From a checkpoint of a small mixture-of-experts model trained on Wikipedia: a sigmoid router.
Below are experts of layer 3 (counted from 0) of a mixture-of-experts language model. Rows are named router (the router's row for the expert), gate (a neuron's input weights, with its number), up (a neuron's input weights, with its number), down (a neuron's output weights, with its number) and show model dimensions 128-191. Each number is 128 + 24 x the weight over its row's rms, rounded and kept within 0 to 255.
After each expert's rows: "comes before" lists some tokens at least twice as common just after its tokens as in all text; "gets" lists some tokens that make up at least twice as much of what it gets as of all text. This comes from a sample of Wikipedia text that the model never trained on. Tokens count by the router's weight.

# expert 12
router [ 94  97 115 147 128 141 113 147 160 117 104 106  96 122 117 108  76  88 118 131 166 133  93 150 146 153 169 114 100 136  92 151 143 133 150 141 123 144 135 176 136 137 151 133 146 141 117 114 120 110 119 143 134 112 100 117 121 119  82 152 159 157 129 135]
gate0 [111 148 114 149 110 148 155 121 141  88 107  87 137 107 175 122 115 105 114 136 144 157  86 139 180  78 148  95 157 128 116 113 138 125 140 124 152  98 118 132 153  92 131 145 156 142 151 117  85 155 140 157 136 124 114 114 113 113 104 127 106  96 148  88]
up0 [148 152 166 133 112 147 168 141 139  97 142  80 128 105 128 144 105 144 104 146 127 126  83 122 159 105 132 130 177 114 125 143 125 138 126 129 147 110 122 120 145  91 105 150 127 138 153 113 125 145  93 100 102 118 122 128 138 141 106 111 126  73 144 115]
down0 [133 123 146 160 139 137 128 166 147 141 114 147 120  95 126 132 158 128 118 144 147 128 102 108 138  88 106 125 124 145 156 138 129 124 128 103 119 140 145 111  94 164 150 130 113 102 112 105  95 115 184 128 132 139 151 126 122 149 162 132 110 142 154 154]
comes before: "\n", " ", " 0", " 1", " 2", " 3"
gets: " |", ";", " her", " —;", ");", "|---|---|---|---|---|---|"

# expert 6
router [129 198 156 108 140 122 127 144 116 106 114 126 125  92 124 154 116 168 138 150 132 159 146 128  66 163 127 117 131 130 123 100 103  77 142 138 117 115 152 108 122 120 132 156 125  85 182 114 135 110 122 104 124 124 129 131 144  95 173 135 179 143 110 120]
gate0 [159 127 114 134 152 133 145 123 158 165 114  91 136 105 142 158 101  96 159 127 125 123 132 166  93 119 117 130 103 140 105 189 104 112 134 157 126 131 128  96 137 114 144 145 114 151 107 154  92 108 116 136 116 133 129 138 117 109 154 146 111 137 123 127]
up0 [106  80 107 153 157 138  97 142  90 100 170 153 147 160  95 121 159 134 113  87 165 176 114 129 131 119 124 146 127 158 133 112 127 180 157 100 142 134 141 130 112 132 134 126 101 115 149 133  99 111 138 118 130 153 116 146 152  91  61 137 175 150 127 137]
down0 [133 128 122  75 161 112 131 123 135 107 146 113 116 114 167 148  90 149 210 108 143 125 149 107 107 133 117 107 108 105 151 145 104 111 117 143 112 158 127  88  98 170 160 145 130 111 170 166 129 125  95  95 124  95 121 114  85 107 126 114 162 150 129 133]
comes before: " |", "%", "-", ")", " km", " ("
gets: " 0", "0", "\n", "1", "5", "3"

# expert 47
router [143 122 115 118  99 145 166 178  91 139 130 145 131 144  79 126  97  97 146  88 140 131 125 177 122  96  99 172 150 105 107 135 118 206 123 111 135 106 102 106 112  99 140 159 135 128 150 147  99  96 130 104 129 126 107 157 137 114 134 133 162 145 120 122]
gate14 [136 134 177  93 160 132 110 149 158  80 135 153 166 130 151 118 135 141 119 104 142 115 137 109 116 140 107 142 114  67  69 108 153 118 114 123 127 110 147 115 110  99 167 136 106  88 141 153 115 156 106 179  81 138 130  92 174 106 166  67 131 139 133 124]
up14 [176 142 123  90 122 135 112 123  92  91 125 136 154 137 158 113  91 129  98  97 127  98 112  99  95 148 137 142  98 106 109  97  94 120 101 139 109  65 131 111 124 153 152 183 130 115 139 159 136 168 147 156 152 112 143 130 143 128 132 158 152 162 118 182]
down14 [119 110 115 112 139 110 144 156 160  83 148  92 108  81 108 146 136 127 150 157 131 103  49 122 141 128 121 156 136 135  99 147 115  86 190 147 130  87 117 120 112 101 135 138 131 143 132 149  80 123 127 149 147 130 152 111 129 109 140 106 127 132 167 124]
comes before: "–", ")", ",", "),", ":", ")."
gets: "–", "==", "===", " University", " American", " National"

# expert 8
router [130 112 132  67 122 106  96 155 128 140 131 151  71 161 138 101 149 114 150 104  99 130 122  97 168 151 144 147 135  89 139 184 157 120 156 104 131  91 147 126 116  99 161 135 119 121 143 126 171 154  79 170 146 130 164 127 147 123 115 181 143 150 131 128]
gate0 [125  71  64 126 153  64 128 116 102 142 164 195 160 117 113 102 123 124 161 101 130 152 128 149 114 162 145 162 149 116 133 143 127 139 144 125 175 108 129 157 107 161  97 114 129 111 155 132 123 142 141 105 147 136 165 123 157 168 113 143 142 126 107 124]
up0 [136  92  92 118 174 122  72  61  85 164 108 122 164 149 129 128 149 150 134 103 127 110  77 154  93 114 162 126 139 125 138 115 110 136 133 129 151 123 116 140 134 131 113 112 140  97 136 160 127 123 124 142 124 150 142  86 135 125 119 185 132  79 150 129]
down0 [118 118 170 118 122  94 134 103 121 112 139 139  99 104 116  96 140 103 110 124 103 162 143 164 185 131 131 108 143 134 105 153 114 127 133 146 157 170 126 158  87 145 140  79  98  84 104 163  78  88 100 119  88  94 143 152 122 133 127  57 138 139  99 151]
comes before: " the", " a", " be", " his", " her", " their"
gets: " to", " of", " with", " for", ":", " into"

# expert 22
router [153 126 136 139  98 119 108 135 149 114  93 144 124 163 169 129 164 135 101 124 128 116 126 107 153 122  92 116 119 123 114 142 144 133 122 138 158 162 145 131 136 187 136 177 112 110 104 107 148 134 135 100 166 148 175  93 101 134 160  93 118  94 147 133]
gate0 [140 174 108 136 133 121 126 128 139 133  99 138 153 119 108 107 141 153 131 122 139 151 109 104 117 156 123 129 126 133  76 154  89 107  95 100 155 146 132 120 131 127 109 138  83 118 133 121 142 131 101 130 152 109 128 130 103 112  99 150  80  85 140 105]
up0 [138 154 126  98 153  82 113 143 117 110 119 128 136 119 128 128 154 155 140 103 116 139  95 125 130 167 129 107 110 110  98 146 111 126 104 131 158 139 161 125 134 114 105 146  78 109 110 133 172 108 128 133 156 137 118 132 113 118 140 132 100  81 146 126]
down0 [173 104 118 103 135 125 124 127 135 136 160 120 125 138  29 136 141 101 156 104 130  88 132 139 141 148 162 126 121 143 144 172 105 144 141 135 104 135 118 107  74 124 127 126 168 116 120  81 124 105 129 107 110 118 111 146 122 117 107 130 113 110  89  90]
comes before: "==", "-", "===", "|", "The", "In"
gets: "\n", " one", " two", ".", " other", " all"

# expert 34
router [160  96 102  86 116 121 190 102 142 111 113 166 137 109 107 127 137 124 134 115 149 118 116 154 135 124 143 129 127 128  82 139 166 127  82 126 125 150 123 121 145 134 136 155 145 125 126 145 115  98 181 127 118 137 167 119 124 128 103 137 119 178 117 161]
gate3 [116 143 155 164  93 149 132 125 157 149  89 150 152 127 120 162 184 157 166 142 139 135 139 124 118  90 143 138 161 134 144 137 164 150 104 113 169 167 115 136 113 131  99 151 140 109 101 139 143 123 105 130 108 167 105 150  73 165 136 168 119 156 133 134]
up3 [ 94 162 135 111 140 138 132 132  96 128 165 161 141 103 131 100 148 137 123 117 153 168 103 144 102 111 108 115  97 129 104 167 107 151 117 132 110 140 149 125 143 115 115 135  65  94 127 110 130 154 136 148 106  87 131 134 143 110 119 157 140 122 112 128]
down3 [112 136  98 133 174 119 147 121 141 119 127 150 121 152 148 109 137 119 121 118 111  94 109 124 139 118 120 117 129 155 127 166 116 130 114 152 106 140 167 185 137 127 105 111 125 139 134 141 127 171 148 163 128 163 170 120 119 138 146 135 120 118  66 173]
comes before: "\n", " The", " He", " In", " It", " She"
gets: ".", "==", "el", ").", " ==", "\"."

# expert 33
router [ 98 133  68 117 114 116  86 106 156 115 108  97 101 119 141 129 140 113  82 137 159  82 136  96 127 120  88 126  99 133  97 104 120 141 195 116 178 135 107 107 151 135 147 125 156 114 152 177 132 114 135 139 143 139 145 136 127 145 115  74 150 156 146  93]
gate0 [126 110 133 112 178  96 114 149 115 133 114  83 147 128 128 130 115 172 114 101 106 135 113  81 106  82 119 128 141 157  75 168 102  95 146  85 130 123 141 150 118 143  97 142 106 135 103 144 149 135 154  98 132  94 142 128 145 137 135 110 119 140 132 157]
up0 [106 130 182  93 138 132 165  93 109 105 160 148 138 127 155 111 158 130 138 157 108 171 125 105  83 104 106 135 144 112 134 143 138 157 103 135 142 129  92 140 117 151 119 116 138 124  90  78 101 113  98 156  95 133 154 136 103 121 154  81 147 153 131 116]
down0 [ 95 134 154  95 113  99 150 139 112 150  44 139 130 138 151  91  93 155 107 126 117  89  91 120  98 131  99 106 140 124 161 140 143 143 126 145 140 137 143 105 126 135 181 133  97 158 123 129 153 121 173 106 131 109 134 129 133 154 147  97 139 150 104  97]
comes before: "\n", "-", "|", " is", " was", " as"
gets: "\n", ")", " The", "\"", "The", " the"

# expert 2
router [120 135 122 129 171 147 122 126 137 138 161 172 106 102 121 110 118 146  98  84 162 142 112 105 131 133 129 111 129 101 161 127  99 131 113 144 128 127 119 112 141 170 129 131 133 126 108 121 165  91 168 127 163 125 104 120 139  92 156 119  92  96 116 170]
gate0 [130 125  89 120  43 124  82  70 109 134 149 122 122 119 114 103 113 136 141 142 125 124 110 125  86 141 125 130 119 118 140  91 124 103 132 135 149 166 135 128 143 119 129 131 128 161 135 138 153 178 115 102 133 134  93 134 147 113 143 106 155 131 134 157]
up0 [124 132 138 123  99 102 136 123 132 130 120 109 118 169 188 144 167 174  71 116 123 136 142 157 125 149 129 116 161 103 113 148 103 129 107 107 143 117 124 138 129 158 143 183 135 138 128 157 110 127 126 176 103 112 157 122 147  97 131 126 108 108 125 118]
down0 [ 59  88  88 160 130 138 103 165 122 139 123 101 151 161  57 142 179  97 106 125 112 134 117 152 143 159 160 117 145 115 123 122 134 117 139 121 151 136 117 128 148 112  58 113 108 104 124 110 149 110 114 136 158 180 152 121 102 137 159 127 121 161 151 123]
comes before: " |", ".", "–", ",", "th", ";"
gets: " 1", " 2", " 3", " 4", " 0", " 6"

# expert 38
router [148 131 123 162 151 154 124 137 149 139 168 114 125 155 139 127 126 138 108 122 114 150 135 133 149 145 100 117  96 166 116  92 139 123 128  82 111 115 154 142 142 131 102 138 105 156  80 117 163 149 104  90 148  92 139 125 121 106 139 108 108  98 125  70]
gate103 [117 139 126 139 136 148 123 144 167 135 156 100 128 125 165 104 125 141 158 145 126 123 114 127  98 126 121 128  66 148 122 138 137 117 137  63 142 115 103 152 130  61 122 117 106 146 162 130 165 120  95 116 115 108 156 119  94 119 130 158  96 116 109 159]
up103 [119 126 109 127 131 110 113 149 152 132 137 110 167 160 113  94 170 150 162 167  92 143 118 169  91 129 117 143 130 125 145 117 137 155 155  68 144 156 131 105 113  71 109 106 133 137 157 113 132 109  75 101 167 122 146 126 122 156 144 148 123 143 165 115]
down103 [151 106 127 135 141 129 134 136  93 120  63 164 132 141 116 142 139 124  97  91  87  99 112 125 124 119 146 112 126 154 145 124 128 145 139 142 112 148 126 142 139 168 153 127  93 161  84 142 130 138 135  88 151 161 145 158 128 133 105 110 109 113  89 114]
comes before: " |", " were", " are", " of", " been", " and"
gets: " ", "s", "ers", " has", " had", " have"

# expert 4
router [178 128 131 153 149 135 122 120  86 143 138 154 141 145 132 170  92 125  97  90 140 123 172 145 136 150 146  98  94 162 131  71 103 152 179 126 184 155 107 118 137 122 126 134 157 161 134 150 144 157  91 159 170  74 114 138 129 137 122 111 136 170 115 108]
gate34 [143 137 118 160 116 140 117 130 101 113 132  98  89 144 108 170 141 111 168 122 133  94 123 153 169 168 141 137  77 157 123 127 109 152 134 120 171 119  92 106 130 131 151 182 133 104 137 149 158 122 113 178 141 128 134 133  92 126 134 111 139 156 121 147]
up34 [128 193 110 116 107 131 133 120 147 140 120  91 153 124 144 135 104 101 115 148 151 119 174 139 124 121 132 152  93 158 121 139 158 179 142 123 140 120  80  90  98 135 163 124 133 133 123 126  92 137 118 120 164 114 129 145 119 161 132 108 112 162 120 149]
down34 [151 140 120 110 120 129 169 138 159 121 134 134  91 104 108 148  78 127 120 163  74 140 122 136 148 126 152 152 132 126 151 113 130 144 111 163 140 131 104 118 123 114  85 136 136 137 161 130 155 101 146  90 120  98 141 132 109  75 134 117 117 112 106 124]
comes before: " the", " a", " his", " their", " this", " New"
gets: " in", " on", " of", " at", "\"", " for"

# expert 44
router [ 71 120 121 101 153 103  95 138 150 138 137  85 128 158  90 113 179 112 138 132 129 166 109 155 168 139 177 123  76 154  99 110 117 149 157 154 154  99 134 130  88  97 150 128 147 138 116 136 122 134 116 113  97 114 106 141 152 156  89  94 117 152 146 173]
gate0 [ 96 108  83 133 105 102 138 112 167 182  96 121 150 138 133 135 137 125 122 111 127 121 136 114 138 127 112 157 124 142  78 173 148 143 146  95 148 109 146 145 127 145 147 173 162 157 159 150 136 112 146  60 144 120 133 120 130 112  78 112 117 177  98 132]
up0 [104 105 129 110 103 137 152 111 121  95 179 129 116 147 144 116  84 166 139 142 151 135  76 142  67 157 114 114 130 133 130 123 144  84 143 144 150 138  84 136 108 107 108  91 168  90 113 114 167 145 112 123 134 111 123 138  65 147  68 136  98 126 142 134]
down0 [138 135 121 111 168 156 159 150 151 113 128  87 153 130 159  99 150 132 119 135 101  99 113 130 141 129 133 117 113 127 100 143 126 140 160 154 135 123 107 137 131 130 122 126  97 107 148 153 175 142 121 189 150 177 108 116 167 126 136 143 124 122 103 150]
comes before: "\n", "-", "The", " of", "ing", "In"
gets: "\n", " \"", " '", " building", " film", "′"

# expert 19
router [126 150 126 146 140 134 108  87 138 148 139 121 137 120 109 101 133 122 164 147 159 103 129 158 138 141 103 107  99 127  97 150 150 125 137 151 138 143 114 122 108 109 140 130  97 100 140 144 122 175 119 118 132 104 157 100 124 116 129 109 117 165 120 114]
gate0 [127 126 113 181 112 109 126 140 114 156 113 104 135 129 122 112 128 132 149  97 144 108 114 130  90  68  91 181 105 146 105 100 140 138  98 123 116 158 125 139 122  81 150 153 183 141 112 119 140 122 168 168 121 124 140 148 175 105 157  93 146  94 128 127]
up0 [193 117 110 102 116 153 116 101 104 143 107 178 163  88 143 118 142 117  94 120 125 177 185 113  89 156 104 102 127 113 146 107 131 120 126 161 175 129 114 140 136 140  73 117 182 162 134 145 134 115  91  88  87 145  83 124  91 129 129 123 128 174  80 152]
down0 [113 142 113 145 167  84 106 120  58 131 105 116 121 127 153 100 138 149 154  98 156 155 124 161 138 151 120 144 112 100 105 109 126 134 104 117 110 123 106 161 117 139 134  92 122 127 191 169 101 150 156 161 151 110 148 126  96 131 156  84 126 145 133 145]
comes before: "|", " ·", "N", "|---|---|---|", "|---|---|---|---|", " Lemmon"
gets: "\n", " and", " —", " with", " for", " MPC"

# expert 21
router [142 150 157 101 122 105  90 128 108 151 156 121 159 123 155 119 141 112 120 135 121 150  92 112 130 133 105 139 100 137 182 114 149 141 121 150 155  98 106  75 118 110 104 172 132 148  83 153 143 112 135  92  98 151 137 106 140 130 128 136 144 129 174 135]
gate3 [ 85 102 117 161 130 102  77  96 106 127 139 118  36 114 177 102 127 116 123 149 157 135 134 114 117 164 100 146 139  99 113 137 118 136 149 111  88 107 132 125 139 134 154 156  95 159 109 133  92 169 151 152 103 154 140 188 114 120 120 168 150 135 113 122]
up3 [185 117 128 138 110 121  98 126 111 145 116 112 140 153 144 135 117 154 121 102 195 133 158 111  85 126 171 107 104 117 135 165  98 118 131 123 105 115 119 137 107 100 141 148 133 126 101 111  93 158 122  74 117 150 138 125  95  96 145 153 139 144 158 141]
down3 [122 166 184 152 151 130 141 118  71 157 113 155 134  98 110 107 120 106 139 132 121  59 155 118 110 144 115 102 140 111 133 128 113 123 131 138 149 118 127 138  85 164 149 164 132 113 130  86 136  91 117 135 140 132 139 154 135 152  91 171 153 103 110 114]
comes before: " ", " 0", " 1", " 2", " 3", " —"
gets: " |", ";", "===", "|", " –", ":"

# expert 3
router [139 115 139 111 116 161 139 155 151 141 141  92 138 123 128  96  87  90 134 118 119 138 137 116 137  94 120  98 108 142 133 161 128 150 143 106 147 145 131 110 144 114 140 174 140 134 138 121 151 111 116 113 103 106 114 104 162 118 105 147 144 139 117 193]
gate0 [122 153 156 117 120 132 151 132 121 151 118 130 117 121 132 115 132 115 125 122 136 119  91 126  83 100 127 119 124 152 143 115 145 128  96 128 138 126 117 119 127 114  84 108 172 124 137 112 124 115 114 119 119  90  97 121 170 104 129  74 166  87 134 136]
up0 [114 133 118 163 150 116 120 104 110 103 121  94 138 114 150 184 177 139 105 108 139 151 134 137 121 151 141 100 135 151 144 167 117 108 160 136 179 140  74 167 126 130  78 112 169 148 154 132 178 115  96  98 169 104 112 128 130 148 133 185 109 143 120 124]
down0 [143 124 156 157 156  93 128 122 131 149 150 160 103 153 129  70 142 134 158 117  91 124 116  91 148 128 136 145 100 101 154 154 133 123  81 128 166 152 136 112 129 151 157 112 136 115 140 128 106 111 132  80 122 122 156  98 144 124 149 142 123 109 114 125]
comes before: "\n", " The", " He", " In", " and", " but"
gets: " (", ".", ",", ";", "===", " under"

# expert 23
router [126  88 198 150 165 104 176 118 113 107 158  93 145 107 135 106 145 104 157 153  93 118 125 126 169 127 149  77 105 110 146  75 115 134 169 100 116 115 138 151 130 139 155 104 141 103 125 159 149 124 155 155 121 139 100  83 129 128 102 108 124 125 144 107]
gate0 [114 106 168 164 161  93 146 126 157 118  95 112 192  94 136 127 138 120 133 122 130 145 142 159  61  77 165 106 120 164 118 122 165 141 125 148 122 129 139 170 162 125 113 156 123  86 136 128 131 100 133 130 124 128 139 135 147 162 119 114 133 145 129 127]
up0 [142 138 122 120 111 138  79 123 106 162 120 183 139 140 158 156 112 111 113  75 107 107 124 127 177 159 116 115 129 102 125 163  98 104  92 105 161 127 127 135 107 157 144 123 131 163 123 159 122 126 124 140  99  75 134  88 109 130  90 130  95 100 118 135]
down0 [125 121 110 135 129 129 108 122 162 136 106 117  92 142 166  78 168 127  99 149 137 157 116 149 160 127 121 111 174 113 160 155 157  80 111 135 156  96  95 103  85 144 113 118  97 158 165 130 140 177 114 112 115 132 107 138 116 110 147 141 123 126 122 129]
comes before: "-", "\n", " a", " been", " also", " an"
gets: " was", " is", "\n", " that", " were", " are"

# expert 24
router [ 96 116 130 161 140 171 141 151 131 156 121  99 104 138 157 151 122 135 131 144 119 142 102 166 136 116  94 164  83 152 183 128 146 146 130 110 121  98 130 157 103 139 137 158  75  83 178 161 171 112 154 116 139 117  98 139  96 113 100 148 135 126 137 127]
gate102 [154 143 132 138 141 115 136 116  72 115 108 115  79 130 142 118 125 117 122 154 119 140  84 101 141 130 130 195 127  91 109 172 145 112 149 107  99 147 123 151 105 164 168 149 114  60 118 112 122 123 174 144 157 113 134 116 125  96 136 135 146 180 144 144]
up102 [100 161 107 105 154 112 102 116 182 158 126 147 135  91 127 112 112  93 140 103 109 123 155 129 115 108 103  82 139 189 119  92 123 101  93 110 126  88 148 105 126 113 124 116 108 125 137 101 148 150 107 125  92 126 121 123 109 127 107 132 116 124 127 132]
down102 [142 113 105 154 142 179 162  94 137 148 115 119 125 121 126 134 190 123 141 136 145 142 109 110 104 111 123 186 124 126 112 121 110 115  87 156 130 184 151 138 132 116  65 155 136 102 121 104 126 127 133 145 136 141 128 118  95 175 135  66 120 128 107 102]
comes before: " |", "|", "'s", " be", "|---|---|", " ="
gets: " ", "k", "l", "m", "a", "es"

# expert 11
router [ 56 143 134 132 186 119  83 160 122 123 120 134 112  95 184 112  74 134 112 158 137  98 148 125 124  99  98 105 136  76 126  98 114 154 127 132 106 175 145  96 110 169 162 102 115 104 148 158 120 139 129 139 128 178  77 111 134 128 152 108 110 145 142 122]
gate0 [143 147  95  84 185 164 139 111 178 108 112 119  93 155 162  92 104 128 139 131 125 121 107 105 112 125 174 108 102 145 137 115 122 159 135 118 129 123  96 125 120 153 130 203 125 158 107 123  99 118 102 151 159 132 139 115 159 130 142 107 123 140 117 122]
up0 [121  93 119 127 191 153 132  96 117 118  95 139 139  91 141 101 111 132 147 135 103 167  95 117 111 111 163 163 135 157 139 162  97 147 148 124 128 158  99 113 141 117 134 170 140 149 178 175 120 117 108 104 173 134 142 117 133 157 170 107 150  96 123 133]
down0 [102 141 157 149 138 149 102 131 130 128 112 139 123 117 117 114 148 111 100 113 107 130 128 140 134 112 110 146 117 148 125 104 148 105 147 166 165 109 142 101 139 118 157 105 103 116 148 153 123 119 146 129 140  96 125 106 142 137 139 113 143 124  77 197]
comes before: " the", " a", " that", " \"", " he", " an"
gets: ":", " as", " for", " that", "ing", " was"